Weights of a small mixture-of-experts language model, trained from scratch on English Wikipedia.
Size: width 128, vocabulary 2048.
Experts: 128 experts in each of 16 layers, 32 squared ReLU neurons an expert, 4 picks a token.
Training: a variant of SOAP for the experts, 389M tokens, 5938 steps.
Below are experts of layer 13 (counted from 0) of a mixture-of-experts language model. Rows are named router (the router's row for the expert), up (a neuron's input weights, with its number), down (a neuron's output weights, with its number) and show model dimensions 0-63. Each number is 128 + 24 x the weight over its row's rms, rounded and kept within 0 to 255. Numbers have three digits each.
After each expert's rows: "comes before" lists some tokens at least twice as common just after its tokens as in all text; "mostly gets" lists some tokens that are sent to it at least half of the time. This comes from a sample of Wikipedia text that the model never trained on. Tokens count by the router's weight.

# expert 111
router:151128058125127135078121110096090118085143118106111107123131147119122095115120126149129092129136151140092109104099107133126138124155132156098140111159113128151149154113137132106125152111113116
up0:143122089125140140104138133105113117135095146089119089120120163101101099140110139091084109098137115163155127136083120115132162162183165142096085136145073132144149122112112176107137161100115074
down0:145104107159148087117129155114139164115097132134126095143129134130123084126115141165160102089131075158147088142143112131129144080157124106070147108136121151136134100182147135105134136145135144
up1:139099102156092141144129130114119118180162093148106124143077144100144166147107093130127140162149145121104148153116133144127135164143127179091172078127105114081123122104132143146141122132133100
down1:166129082120141110181101122136178171130170165090132125097103130154160171104127130131153115149126124175152084142176104182105130136106125134121124120156134135145121149209133101129131124132146186
up2:144143102108144167113144148089162135119143169105101089115130140131171137104155148135114096121126158133094111118110135121177100124113104135106102159173084108127081185087123125152118142123104157
down2:128163124108118105124132090079155059080144115121156126146161098133122119133175135139134147136126109126152133091161180148152138131130155168101118134124103145148102107141133152123166153153157115
up3:140124132123148080115144088110121137116164089124099122095150147160085115119127116141140117125110129107134140145151113103144135141123138178094122119106158117158127138108121127177117140087142095
down3:107159132169116123104121113142112110147150130141107119131102148190130129142143114099135106112100090126159151085097105113129124119143121098128147097150122097091148077108117171115121134114140085
up4:132163127125096172130119115105126143136157140125148141138153088140123087130121118154095116113136145140066152128079134115119138187132126130090140119149149109158149103145103156141139124073072132
down4:119148157108135106155121158097128133101122128131106121104075143108130118117133104138134086113184152097123105149102140139109123137134168105177138126119174127139100154132128103125168108138141082
up5:163128108126140133109121137125114114127113117167101129132095155148153151152095104094089120140124169130115083097151119156135155107163119142133152146111124143150147157070108137116162109128143098
down5:176131111175107143095110124101096110127118114099060123108115138135080119123103134162147149141107175159140149093151093111129175128132145114128131149102108139134150120107141135097094114115125145
up6:172136049123141138095133107161142123173124112125124122133130104139139095101119118127143112106156142143104136092126120128095140158105130120096134140108091128116140094093131116168137137151093148
down6:124153101156162154140173139089128195134098091166118100114129144150138117154156099126125129110135134099122119120116148131112178095139129122142113152155132124099148162106131145139120100152129132
up7:115122121124152114084127057160104124129079152090136078173161094134144132117077119102090161179131161127099082154138108122124118144123135170095140167116117100125158155161112165135103119127085135
down7:096130139179143154121117122125113137099155139091128115138158137140115125134083123115095155199128156122154142107154166089119132117089125147138127092109175099132118098149087117121085139175133132
up8:151100125137143153075136079158150119131141150069112134132145136142100105134115136135093096100138153165148151156103143141139155181142135137159135103107160107119167119095125165112168160104100165
down8:123161147110106112109139124089102129128110163090114137162121182086129148144120139116134115104107142158095139144120138085108160171129110115085168125139107107113122149106144160122108127110108168
up9:150149116144160123078103123128113105081168152095099107143120117096162108155137159135103073156100127182112153123112131132130128131145091106104111157158138133131133141102138116119200167113140105
down9:172129094115124152094088137094158096122116136165099115104103153156138112118123147165126105173171124116165132126107107125141141119143138101128168123094149207129132156129105144136142131176159173
up10:119132111155152125102118109160091086155099141112151129118150130099125165173125093144091098102148142138131098145158119147120138118185132124123128121158122118098150134130083162134103121129114110
down10:081138152139140089109164134133117127073121105130120145130134065145127135123128149115104132115142098148172075145131131112139128113141124105141143168143162132165164134093127094128131122139123083
up11:145124136132175198106129149116091113118110094133162132129146120156107146151092102132146100164163146121132064139100148105148152166133097129160133088110132109102120135117153114072134163128170116
down11:135104097148151112131155145092141065110114116166125125159143099108104141137152182126136118165118108160103127139145126105077165112148126117106115115145109152078114116084133067148088101115112119
up12:128157088138129147101122115124103086135126126121127154111178116139182144116092116116161117138134157179122137129102134163148106141099115136142099080178116099090147130117098147134133145129125153
down12:155202156131148145118087121165108146119092140150109125129125119130142109144111108151147109106114143116155133140128137130136077124119128163125117156078127145130137121145149149119110144099146142
up13:157083096098113153122117080115117136125127140130096148114107104145159109142105100133116129148113180134143143147122113139111085131078117107124132136171149141136138116106170110130091108156165089
down13:129117126099126119155114141155096112092149104083121123137134104137115140082097175168117137126132164136108156136113148092148126117109098129130092113126117134140119130122077149154124141118133161
up14:116170107125113099149126118137072078130142109111173116122132132130147083128118140123121113118149165164101156143102079122133115157120090131111128131146108143139134142124101151144089076138163135
down14:107098106103096157165129071138122171107118164104191132170094153080114112147131128142098119116125118136098132130143122148112120155083112098125144171138143152142120166122123129120096094129176145
comes before: "ing", "ed", "es", "ly", "ely", "er"
mostly gets: " long", " bus", " sever", " short", " high", " success"

# expert 8
router:136136137126134157104143147082071130131069113123107121094134128103186123100122145170144131142144089099163161160152145125098128153163145109130153129122133154156122139139136130080131129126118166
up0:165157113115114129123151134136111103115180146130136145086138141120115140133158165135102118122089152163200124133104147135172104151161134097143133107088084142171159135154091127146152135114124095
down0:104123091137139101132131107101126155162099108098105139133121155126128130143104128171143114170120131141087113110087142128101148091165112089124099125131121128088136113119158134114162107110189099
up1:136123155135154153105113175128136098201113128111112102136163153127108120099112127136161111105127130112133069138119094132133118124097084121107096149154077161121080145145125129107161094146134132
down1:130116126112150164107169126093128157163113151134125110131121084140140162075137180125141109059134144121187115119186156139109124130091092156115139150148105127138096147151119099074121109141132158
up2:161113112123141136134166138131115131160128079139131128107152116161093116137135126154155111093136137105132138172125131092076159134087108062102130142144130156115127107157133142142118119138147113
down2:139142157131140148183114128146154135126131147154117128145122130128122139111160104118185189147105141125101112129107119108132127132167124104140105105127110181144122145138086133113137154118109126
up3:118104096134142157115182134103103145142088106136130128079166131099112058115102128123120141143116122149151120134130155159147121162146149133138120092131066114126146133154127108104143120146134111
down3:117082095093162158151096101125139114135144184104101147069095135121158093131176119135101139153109106138154158155134149123125128169140155125133188108118127117128141124136107153121101120102182119
up4:112148149159104117086117140135100146116098121113134135147160143059131133122082131162077158158132111123179174116147116125115084120171125129147135145149124113113081110123097131117125116095070138
down4:112118151112132105129125132126111115091153142081135126131113157101167120149091090123161156132141166120157134097138141107146156160156137128101154126116065150154128107134096134118088136135154134
up5:100086134095128133119174106114115139161114118128122108111160151126159109127098163167154162126134106145107172116150141060108104104093096105106131117095147087158092142150117105151158125136126117
down5:111083144139133123121116109153140112097131127131137143169154143136156144122122120164113083112123141157186109133131142114128115071111116090105140141109116129094129149165123137125154076139062097
up6:154124133188097104142147116144121142146122093085115125106149169115138135158139138096110131099107128121087154091133172110113106175155069112154158114110140137119128139157080121102146108124139138
down6:126126114118099092149120131098126140156151097119147151095162179140118123090139067137133107153152114082106107149092112120157107127139124082177111155100183155163148148097129124105141164139143117
up7:132130152104149138104164142129116141127116161154118097115100089135115173167145109144107130117140130116086134123126123147106156146151144156131137156137079137146059132151090147108154163119118143
down7:114123097114102080152141122154142120145140173151148125131079158101048112146094108125149108121089099112129117134149118105120135142133127192099113117098120078131132137122132155119106122157119081
up8:129138154111177169107125151132102126130105114157141114125152082079187139173093130166142135084122132126110114151106096110150107111133139162089142133117131136104091141131137140113136126141136125
down8:115102108131115117117113131095077147171098121136150127179153135160116154138115150095158132151160158178138104077123120149114148101108126155087141115181132103129156141108154138140122103125120121
up9:187142113099136164126167139140135154130149162157085108120141087156141139105130181134113094102132132082158119118120119161169118094148131109154111169136136147122136139122112159160125137111147118
down9:167143191122137113112132155155127136137150129163135100128201093112114137142142138137128134120104109105149124108126065144148134121114119140135106133130160147160147148119174140159128105115115170
up10:152158149139132156132151145136103118139093146131155145135112111138149141139091098119099135105111129124157169126097103148141118118120116108099115167112162132159121182145148138100107108123143090
down10:090137121144127161162142102139130132148126120115148084152113127133143078105102105137088131118112106122192171126119143109103132126121085082126107148132126189147132094115173103106114155151111123
up11:128126145084121140132148122133111111166114123104116118142138113135153149095131132147133135077135137118121158146155114118105103165131098114135133136106151117147108113138155121101214105145118166
down11:130128168088163171109143145165124142144117108132117127135157105123122131113142161131102144132144119118109186109158140172095110139111120110126118144140086165142093147175149140163090095148144144
up12:158164125122099139118137149152141144151091121160128117134098118114169127120069136112091123153137126123127112082139109129131111148109095094173168147168117083144076175162099110119122098133127123
down12:133132143123127146091141088106102130163157134122087136172117129146142111131125109121081137165171137182160113141124143137154123135143062153135111147130154122124093108129133146118120122136106106
up13:169111147121154147143135153110145140168144115092138161154121134139177150088127154138147117148175107127144118102128136121138147135132163123121137110139122095103132128153126134127158126086113107
down13:137122089147066154128115130107131121132144110197085131088093132108147130097163132137110129156123107111133120158083120153123096104173161119180125164190129131148164148160177143104120162115119162
up14:145152125149136129122134108148109091154112081104155125159103111103175142120094107121152141129132133094110136171127121129153134106141102149147101142129122134155115127138139094084148100118142165
down14:116133155161108152095119090112125094119140137149167153122126170133139112112118170141102104174121153166085129087155164096090153141105172124108154081131135102147147114144139143087102120122152161
comes before: " of", "ing", "ant", "ed", "s", " and"
mostly gets: " pl", " Pl", "attle", " serv", "ount", " service"

# expert 71
router:144142099091110128098143182121098135140098154141097127169135120142108104122101106114170160076113143118090114126161148120113128136125076141090161114171133129126147159132144114085127160160094151
up0:150112137102134143061195152130098087152114155143114121134108108138152145139122127152184128106136102124116129091097104119112124119120130118142134164102069110102099131117142122111185146164116152
down0:094122132129128115130108119133135161122161121170107103118140093119113131090158151174112079128145079136156138144142128122072138139131141155154138159134116133148124108155127082119144124200108111
up1:129160124132086131098181161139125131139108100141121112102119090126154143117134120153108138102116127175085128098179098141129121129113095153099127128142150132149109150134139114152161138100133161
down1:110166100135133142125125131132118089136124106148119095130109184108114122107124113143144185113158135165157100087163160132114142103112142137127117131123149156109131136137177137169128145126153129
up2:094138067097142136114129163136127113130165110094121115112119105129108131136085128120180095075112153126107130115159154139157139167141084125146139117151086132090085120126137134105145132105113126
down2:114159095159096148101151117114094099101138080151131143077110162138117114146174139113146133108133135099134091154144159142106128100130129135117125121155087107128178087163112122084167111105100147
up3:115125104124136142093105170117082152101127164080121122166138138136144134172092068137144132154099181120079106108155152149115131154130129173118101148165154132129097152143136149108151143150108114
down3:159143143137124070112090160091143095135124151133118141117101152112167108183107086133150124140120125106135113092135141093101161099110128137080154105089122148166158106106101130127134121130112144
up4:135165156150126166101081125133109143138112113146117131152145106189160138143132097136109151125149138153149101119092126152134134142128114131154132169155102099134185110128112090103168133100091175
down4:133147150120088145148155086124094119108146136103144089083130139123166103126118131122119125152167092143152140139107099103115145157123139106142194128111149140109182099118109138124138133132161128
up5:187083155124130151122179162106123120132126128073092132180112097122133114144139107118158164164110120112110101111115105122158120150129079120082144121138127146142115152130093110086182134111085134
down5:125158146132108115116145135137130160131132124125134083097124094151151135105149143146084131123196103105156135151113120155101149140154153133156162124136157149085116128114129126115121095099135152
up6:110114123143109125139120110107150115178134176138117150143119124150118129119097124051127108094117173128112128123132147165137137130101105138116086120189138129143165154118105113119170105173099145
down6:129174127077127123162134133111132133145179155124105118173157144123139125134106097112157112127123161125105107116114095117126168155148164138153138111142137131093128156114112122082102180139101114
up7:166115145127118155134161119154137124162077118137104115119113093143095126111132118123188121123127139103135134117134152157099101142141080110140139121157094108115110103111076147114149127125122166
down7:157143122058141156102159137124147131157087125150088106168117097105105139140130123151129170142097124118150113134103092165099164105107118093171137121135106158128084124135130094135085144120130159
up8:152098118097132089099130148110132138169122068172141114120143094105147109129138113092147140122104159160074084137160183143092146137125117144154149130109084125114083157133131087105158122134138153
down8:147121150094145077147085135135127147107098139135129105131146149095116120144130117099096123091126117129107098125120118092139077130130109158193149143090119133135100136124103145111144131121133103
up9:142107117166109149104159151136104127124101146134107143135111115132119115120130155101157149143096090160103158179088115105136077100097149141161113133158117137119167130126130128109130108131092117
down9:094111154150151131151110123140111095113163158111118135177139117133109117136121139103148093151109127118119124126089105136167095129104093115168136118157142110163138146152147140117144124129130103
up10:144113145138106080124104123147100121130145128106121135109125166123097149123103173112109120112090133140143075151094131138140166149131147142111102158138111083133135149112156138166145088160093130
down10:110106122148188126119133144143164160144129152136147102139158119139153100135139169153092123184080150126149122131131178138126105131136106121137115140146141143146080111162108118111116099140157168
up11:122145116171117106129097131121111122120171111132094142134095132162157171134084106130156109110134090146100165107151132121090098166174120041136110131118154105108139157130120101147154164161103135
down11:110173139115138151159123100116169109134121116139101178110085109157149112121110128136149101136175124111133141116148147125101127125128153110150143132104168129121155162073143098129122138121140117
up12:123105106124109137144123134115129125112142110129098124150152114163112110099093097126170121125088166121140122113124085109126148181143148102147092143131126128144153159157137168138177119124073096
down12:086116146161127130114159142106124102144085098123128147109114129147146177163139134163168120123103118146148172121169109104122074109178162129106120130134138126166082161119139172135149127142118137
up13:127107149142129123127085135094101088117120147159107101099116097164141146112111134172141088087103124136136150139140087130157132131124121142115095143106139125092145181115135113121140120169156139
down13:083117119165138140089157159101123179103079144114114122111135136115127135114114103141091111125125146150121136131116137155133163101104172112089156130163077154102123123098168103128088119104136167
up14:148119129135118108155134150105106129128141136137131096147156146111110138210154169183123105098070153124159124126125158130144108142174122140104118124133150121109115111156079121112098164151134150
down14:168135120112140124174141130121102092160143125138083090166125128149123178137109182162139148155142134141129105137108160155113123100129117170157107107145120114127123154134138123120103149139111137
comes before: "s", "er", "ers", " and", "ing", "ial"
mostly gets: " bus", " new", " public", " local", " law", " own"

# expert 35
router:108143157114118095101125132106099106110116094132158158136084078143138114129170136157142155132161106111136084132140126108134161101158129148170107135100139153159104140083106067100123159144118118
up0:168083171104162107121163144128146128122152140120138114127087102138183125101137118148119112137154132123169145156103158143162124147147158130131121152104172101135123131104140097112167136108117148
down0:157133106173124111114135134175131182116139120176109112104097132108149123038130151143148155150091143125099139100141187113122113097117144113142131130117132136151135110128114116127147072142133163
up1:116112151145151136113123109120101143151114111153159123137091202139167148097150118109087175132155131124138069105179104150127141109098130127137122118122131077117157128150132121125106128131101162
down1:128115148084187110141142151132098082145141092129114149137138110131178125158159146104077097096109149134104147129125159140156066110158111121109156117132142164129126142153114123138143135142115116
up2:146130116106088148136123114083167116157138113138092179156108140142137128160142138142145142083160133108115112130151130146105110101138118146133164115101117115127146159160106155117149147136072129
down2:117104093170172126140149147115087103145137127151132115122137079138154131132145148122098090144116135125109114131140066142174144153177134138115088145096100103081146085093128113122142145107142134
up3:097095110160112090133140155149158082093127146130153103124104112113133162130185126149081126147158123135183148121085123122161100137150109131151109127115092160113117120121137106121171131119078138
down3:148153119122094123138115099108135130087135112200111112109113148149160131144139131161143143161114152132139151102147165128106119123121134155112094108115086113147087080130135146153166140136118132
up4:125132133103109126086186117125088146163160092148131157104135100128126130137167111132155185101100124112112115133128112112167104138152120147145128124144120152126131161132104116161168118117104161
down4:118132137118086139136151127170122079134116139085118138128155160135143121176158091154109145179137128157158137147075108138141080126130134173124126111138147055135183118120116136160114070108143137
up5:118099133169127108101089121113157162144168147118122079071169128123118159113147163144129133120148132130152131167176142115125106118130133123088125134144123110209108191141160128113122140113169128
down5:140148139166113096132103121141152171123095144122117117108147142078136135144128143116108131155114109146102153140140181119107083123116139089170142141114112120142118122121159129074115129116121125
up6:151125126097100130133158101124149120140167132109164129152127124133144142097123098153062167131102110089148123108133120072145143130155153107120126146173131110091078170108151093132143208131172122
down6:091124121137134159103125110095105084086161139138137117141151102141140102171080113152097101112128120111144102148137129149133084138096154089121131135098107124132194110138114160157147059109153155
up7:090138181163110144132110115139133122113149116072158138134107133130136128137162110157120143101112111089152125138127085119102125134078091116130182110087117086130132116092129116124154118120097112
down7:100115107101132134090107107159093155126116144154144131109157106124134166128140146118071136142132100121107145133163112088166195116111082113117154123127122142098101144111130104094119118135134117
up8:161121154117149086112094119148129181127134144114144097135086128125108104107152118148146141100088106117147118117122112129170095132151113111068106065128098101103118141112140089131139108156134151
down8:139073157174109120132159140134106139108107130106132132131129142109119115115113163145121082140105118140134154125120101136125154123144151140132097118103162124147095178124121120107095181120114132
up9:154136082116145100115120132124123084099122129145112130111102174145134188102168098106111142091150139130119114114124141134151164138132099116138149142119128115099153144119103127127064132116112100
down9:150133125138157103129167072144143168125137128147148164130060118129075095127139093112127115124126125148076103129136117108123127082142110146131119115136122146125139170161129087115128117146124097
up10:125152132147134139119131139130075149118124077121135103157143124115162092161157119151094127097157108120129127146128135084127140117182073125153062111103131128126114078120125119108116137168108085
down10:099156140129126150126104125110092078146100112157131175151123124146136107118131152167110115121138137158180119113103082115133112087123144152141165151135165194144152110105134115158124188108102096
up11:136103147133146124122154089132111156128174101119163122097125082159112151120121096117144142107097129127074124134055115116105146109152127123088136136136157148085118136170127090137128128165132119
down11:159136112139137141130122156099091161078137137142133145102142146125089107123097099112128110085102123082139185155133168133118127080110109168184121114125130062128146107139149145115127118092115130
up12:143097129139121097115131127111146151116154079063100137137139101135122118120118059126166111078149139114170148111122156132104165113152096115131127085110112169109112120123119139107155132125151110
down12:142110126130107072104098117174120138108132106122163124140118109094121142146135108104126104168172141118122104095126152108124138114159148119201107132119126097116170098124109093126143124134148089
up13:159112122128130105108128140151138066122170120142137117138123115126129157099153113100154161113127130107124092136206116144098103125165132093121110111100063132128086118071139094141105143134086135
down13:090104089133133149101082159106132102123108135100108114148122118142146152143110088166128159111087105154126111115095127174089148093155154121106127138130160132117126104118138137136125106144117117
up14:088126150149123123095108137146101098186100114147102112151182140148158150136178108119084122117118174060141130135144093153115162108110131156118143110157134108123081135156136110116149113142071092
down14:128145158131168157108181117171126082153128144113143158116112120087119106083139137113126145097113112133114134127153084134127125115139122119132150164124136093138123108135079113133136161156095150
comes before: "-", "|", "==", "===", "The", "In"
mostly gets: "\n", " |\n", ".\n", ".\n\n", ")\n", "==\n\n"

# expert 101
router:114133132103089114132125080101143154180110143126126145113129065115182108163147100090150115116129168125131173133133144110111090162106112150130136151083150133113141149136170108094131107132087118
up0:135139123097161136117131120098169129166165132131126150118075128124134105150139078117139134126071154125122161131128132134182122148120106128147098129128135116104112121110146131115093125115108116
down0:132124143101100114143081153131134124150138152126130146149139077121117109144134084097124131128115149112126137133116152157177137106118115148169145135098129118127124141071144166146148091166143143
up1:115114154126119161144102123159142155150157122162151098119133119142147090137131038156135120144140143130100140154163108157103087084202117097080118128083131111116139136119115100097112158112145093
down1:138134140119116141157116150115172138110089117101175097136148110137133118133119140150145125148153110139123129091125098157127128133185098129202162121154120077146107110149100116124144143134147128
up2:127125101205144166123123124122136140162087139142128125107102139122192154170138093106107152109164138133109165131131149162115112113149134157130115137115108079131120107142133141164107117133088147
down2:129169101103113135110117129144144149103100121136107119137063126077131123164109131115109094119116150140142130134155135135122079110092135157079127131100147130112166136111196161128104109154094170
up3:111114095135121144116123141117167092125131167107128151087149107128110138132116101071141101120111153124131144152097115151105108144106108125133130121152129127144148134114120104138143105159106126
down3:119087084136134121112132113135161117121113125093186126134160101115153113116114136148152105127129164147153044108127145142127169152088143159131129117182116138100103120216119121110145137166140130
up4:135102125144115146124139085122148158120128116101138151131153125136071126141093121137095126096067165139143132137175133113151111143118066118107122129130125149108214169122117131135154110124107175
down4:092110116113136112122158061141122146121122102118133118173140101170102097120135142181122127135111107145110132120117167104099125104077087099151123114122116125117149139134075091151143079109136139
up5:140105124123142135177103101151160112129141143092163151132149086132142131138130109141120133150116173139097144119104131140093147162137112150140162115147147080145127158150135125098103110142084101
down5:096115180117133167155122129113112101130145160120128141128133102148183171170136142105102116135151128110143141159180139155151107117134106108140104166159153141141128136126099098089142148131089106
up6:147112125117108150110140123136155107164150147124141145163164103120128125119126131099150120135076127095120162157128142143133119111098125152133146127097151118163147124085113070139116114074102126
down6:119155129145110141121097130125120103148125141136098141160102125157187110121102148151126107132139176134099114111126137110140145148153119094149136124120089124120142098159161155125149177128142157
up7:110141169139133101155164128104113160120122094165160104181162150147150128121097136108121141118108135079136177106148084111098135164148134127101152113160175106132130130100125132107140120104110172
down7:148131120105145135104168144136169129159127129153175124126148138162139150123139098101117091123139119141122136123132152118140143078108121119137161087170113122100110136152142143159128104163083102
up8:166151128134084097111116137095102126145150094135138123120138096146150139091071114138139112123129119151150140146129143121117156124128104117123130128140148131112132114107159106068168100135120084
down8:120157140150180140154175125125113151161122129097107138153132091133138118122116086085132117141087132110107148130099152130142135186136130089099142115168114127167137125115112127116133132105135153
up9:104110154117148112154124117119156096174095160113109112113113134143148134098113118108133117102120132148110126159122085122127132083125099062123127139163112123107153119133146099098128119131155140
down9:139081168136120099121179112138155131118091110089086130106124143148128131149157105121121138145133115156099131105108119154137191117148133138108101097113099132093110145114115062112164113084112134
up10:132125104118107150105142165112097105150128129113166113128122119127142136137088109109056104106101142142121129109124103134153132172161120128161106150130115074069111116070091103075151154115111118
down10:110113132134171140131088099173104125143126105141127115115102149147114123106138146112147126129104134077145113133104147138130105168127099162150111164139116106101101124130142122131083143149133134
up11:169113128159110137093169073154137161130167162127150144116113119157115117122130160125160130095117101151160147122131150171102135109103165144169172109133142141146140133115134124094142139107132098
down11:111136146160163120126147120137102138134126120110160127111140160105164100132082147125138136114124120120154126085166123099095139131104103172123143131119117164152171079101101155086161128093163128
up12:180136140118132093127146105129100142155131146098147161085150112144163144206122121122177099166142140141098158142121137133132089154130098136135099183137076103139130148076145128084136078140123152
down12:144131127120122094181093089099127107098114119122142167147133109137092160127141098131167139120141165160113135151085137117088096139160115171143103089114144126130141120138094135128113138110157154
up13:131129085161103106158113148107167149117114115136152112120164124127109086127143136100119073084144121137116149118136137125138107141160075136103137135136112106138115186120129114116132126096127103
down13:152147117128119073144138165132105128144126161094149129167117148114111155116150136141121148120116128099120120122110127082121093131191117134140188155128126135162101139135109163127162126114099079
up14:139100111150192122144133129128129128133091134153117107164111082145151133166122132127117126111111156130131149173141147115169085132095137186115090137159190123128149138136147100127127120113099135
down14:116142156121126103127148146117100136080151117134139113128155131136126125084129194130059082119138120163109116096110095145145101124163133126133155072128080119098140156128121150079113142123140143
comes before: ")", ")\n", ",", " |\n", ":", "\n"
mostly gets: "pisode", " album", " vers", "ideo", " song", "apan"

# expert 6
router:131145140108110093156139136116142143112126082140161164127117135148135129088142105140124158115118142120112128126163192133130161125150146157164140153111062135172115147126133074085182138163114143
up0:135170116170139098108158119098148151111105145087130115159084138121094150095120075127117182079124117118158122107161094141128121098094121138105126139116115139140141114100109131142089112137118105
down0:108103123135134164082128112117161154119118149155109153120102153140107177155159110130134101126154097108103117101126123128129115090122148125142165144124121074167152106131081107088111133146100109
up1:140129147113099145119128110156125144133152110138151158131134117199131124146106139150104140118106112095120137110195136140137118123125145114119149119156111084160117146150151113104151116145098084
down1:175140137142118139125134068123134103131096124164130128112164168118142092095123170149118163153128107148127176140118137155121122172136129116156124134202154125110111131149085122110112101130110165
up2:193117122157071113154153145137170127118124091143165158139139114124091118123108100131151131096136109134137138205134122093139143147130125131111138115167106113107127124116105120123121116144155079
down2:116140120120088126145131116100178172138168121152107163075099129151103144193110141099128126125155149127172091149134133148119124134150160114144129133131116089147165176138133145111140152145167110
up3:160135130152147141107090163135110130178089136110192152127111143193132129086136099113146123121135143112078132086121119145128137158096132110109159120108122135100142122136099108095094140142132103
down3:128183111138149112153186105149112114143192117128147140131171144146103172129143116115138123120119122133138153108105127158159120127122113097124121064201091127110094108107137134118138138146124145
up4:104090122066147129159147115131166139117143120137115136111181102149178134156131088081128142124145106169149129138153161095107087155121141116164118141123133104163121122125152128119141119113123165
down4:117159134161138142167098087145122174155131130110078163068102116104090094139110143136120087109130133148143088133127106146113135109121138126150137122143132154093118123134101113112108137141125115
up5:144108096130157144110138122139126129135144102136115182142124109135162126123099083099122096125142150100126121093140156145124150149122130090134139112112091139141145084086124094093146145135117119
down5:091134110156144148190110127151068129136100075136130141158093137128100127089135142120110126121137156106060126120124165143128116143156139148121123126130100101114104122131104122126148123146152129
up6:136115130148110131116142101133139152147170093158154115106099094119134145046144111145133136096127130172112132124129149109153123142155135113122134105126122132132147154116112042121114127110104122
down6:142155141132087101140094108119108125135136127130164167097143129131151130146138124148103122127115089136115158125149108134112124183145109092149109185130129137128151082135100119109111124138149131
up7:166106121132136086130123107160139166093131116115149133148139093096156119110119094111099119120079187100106119128132117167105081113117103122135132131118101127139106101099140086098150171132088146
down7:093157109122134162093123098081109139133122114139130092136111126117123138121141115189111117125126155171137161117126120108088120114148138155105119121139156095045094103117130104146131121115160154
up8:147150136096095163101155150090199170154132156116151161093151107149132121076085144118138153105133124065128149127145128116105106087151149121144141154127125140074112129120089105122149138094132105
down8:131142135143159104136143122122126158077105147170152094095153108128136147158126142137150105149119113147114163162151135163124109139100151139140144128151178133171143151103094138132112100117123143
up9:123114108138122165126162139133098134138137104148177117144158121123122096099098138137167135134137132122137160121118144152111190121140162109168105118108127168137133135138095103131120152124074062
down9:082179106122141106139105189147130131154129093116158163098122129190188107139111094140103104122130103146128132109133149133082127138133120160114169115167111115163156121107111112113159124141112159
up10:133108117106165140132154135145134104139128086152159161146101044156140123128114120127132147100114148119132140146134150118140173157153152176133099143152126104122128149099110104106218131148135133
down10:103118146115150138113093119117118137102122149136158094130148116109153137068129122084117106155144121135128152091140110110150175152118119112137138148155110130147133094119095162150095135106100136
up11:094113175115078087091124151108140130166140102107135141145102089144112106130139097139085099154114124111099098137111136129148117094099114113161131139113118139152135101079127088120118122083104156
down11:120102126085163075151116144096143128140127151141109102097112155111127139093109125168142153111123116128112139160107102127150125120140138115132092136153191150083110130145165194146112112140154137
up12:149139133157126125120154160112153151102113119111140148083109100148135143154112160145113110164134175142121146156161115101128088131137131141133113092167084101166148146094116115155157149124122078
down12:173145140103067164127123078119115135097102112140120137158127119185099119142136118122154146155156130133150143100102122138105115153139122147163153150156164160166150145121114101155124151159136159
up13:125117098140118135141131118143116155135125107196149060091111145162137118111102145178106150103132149138116135149120160136147162168132102118143131103137112088110114155118131111090138131152102125
down13:129104135113124109142092118130092109118104153157147105115105145104147139130184120119133105120128155072132124127138086179132126159174145112162135124118110151185127161125112122113136150145137133
up14:118122119146145124114120178084150128102128110113168142156130126080131119149120172137081149102112149117138165137202152088114138107124122125144075155101125093106144148126129112093133133127129136
down14:112085134168117112156201141141083152095107112128130151165134119089144124082135160110105133123118131147135129129118100127110105128155129128085153153147136160097115092134115124111120106125169139
comes before: "|", " |\n", "-", "|---|---|---|---", "|---|---", "|\n"
mostly gets: " |\n", "|---|---|---|---", "|\n", "|---|---", "|---|\n", " |\n\n"